Weights of a small mixture-of-experts language model, trained from scratch on English Wikipedia.
Size: 13 layers, width 192.
Below are experts of layer 4 (counted from 0) of a mixture-of-experts language model. Rows are named router (the router's row for the expert) and show model dimensions 96-191. Each number is 128 + 32 x the weight over its row's rms, rounded and kept within 0 to 255. Numbers have three digits each.
After each expert's rows: "gets" lists some tokens that make up at least twice as much of what it gets as of all text. This comes from a sample of Wikipedia text that the model never trained on. Tokens count by the router's weight.

# expert 7
router:128137161084116151145108149172081127093142138100097158118145121152154132090138200119162131095116109117110167189149150107167169166113100167165133083117109114115080103141099132110134111081106135160172129136144167145078127171118194119121131113157123099155111105159159213106110197128089085138
gets: ",", " of", " in", " a", " and", " with"

# expert 9
router:135156141082119116106149126170117140083124160091132123116155093133190142064123160165141132103121099095120178125144138128135141163098099151141137113104169105088140085164110183125128097087164185126106126155194132157158159121124163157085124105159129128092156076177079128092075128171158126084
gets: "1", "0", "8", "7", "6", "2"

# expert 6
router:147136161141130112091098100085115094069170185117096131086154103143177095088110122119130135119066081126144189133105192117071140143114143147174209103122140121094082091152115158074112089100163171128177110178197133145156135127090172172120139119109102116091094128150083105095145120147111127082
gets: ",", " and", "i", " that", "\n", "u"

# expert 4
router:173152189110136078136120087176128136121180140048150175131178100179176080078143180120182191110091134160109166173167155107150128153085103161158171103129128098105083095154101168083144092071125147111171127139206144130099151166096134109105180075139103098112103090139088149091125159158119141085
gets: " ", "1", "2", ".", "3", "4"

# expert 11
router:146149152099117116089069061174134129126170121092110152111184087147119068065076170123116136102056104103102170131114196112103120122059100153147141039120146125103117063130084170090120108105185184097145102173163111174127129128080130152136178117116096131165104098110107186150114101148133095087
gets: " |", "|", " was", "ar", "-", " L"

# expert 1
router:118123118132108116099104113155104103158145131110092180125117070057180094146074124147165119099087097126127108093157195136098145099111143108117131098117145084060136100074074165081189100091149143181129117129130143148056126111081206132064119051105130073126124069178123122122094114124127126055
gets: " |", "-", "|", ".", "ad", "il"

# expert 2
router:144122131124104056116099150092118107073186118085130177139178160159136120142113158155181158137122076174110158135183190085111143153125130068185145079118136126110135113093060142104145078077161171089150128108179118128130132141113177115129139129119140135108088051178147122130157125114080100090
gets: " M", " S", " N", " K", " D", " R"

# expert 10
router:118117144148100118074130154114087133078138168134077121111160152140156081069128116106152195152117092106096147166138164121125142149095136174175143149126130130122131068126125151054125106088161130143154124139176116138114172134138149123125145148135105084152081103110132177131086196176119069100
gets: " the", "ed", "s", "'s", ":", "y"

# expert 8
router:151113162117088096111133123148087123120139177138108135123166069122150135103090179136170166124143061078083095149149146121138132160113072144140084082093140096074164074113089186111162116067150129116159109159112120151117187167115124124128171056157089158131106117128158132054127111174100134138
gets: "0", "9", " \"", "8", "7", " =\n\n"

# expert 5
router:138145175082092080153058092166117113092175171102157155113115111129142081110069144135148150117106069143130146135121174134135190127090089105125174083119174071090114064139088139153084146069129162145127092110213111156095091123116144125134135068120115088133131109114118159092087181134146083070
gets: " to", " |\n", " b", " f", " p", " w"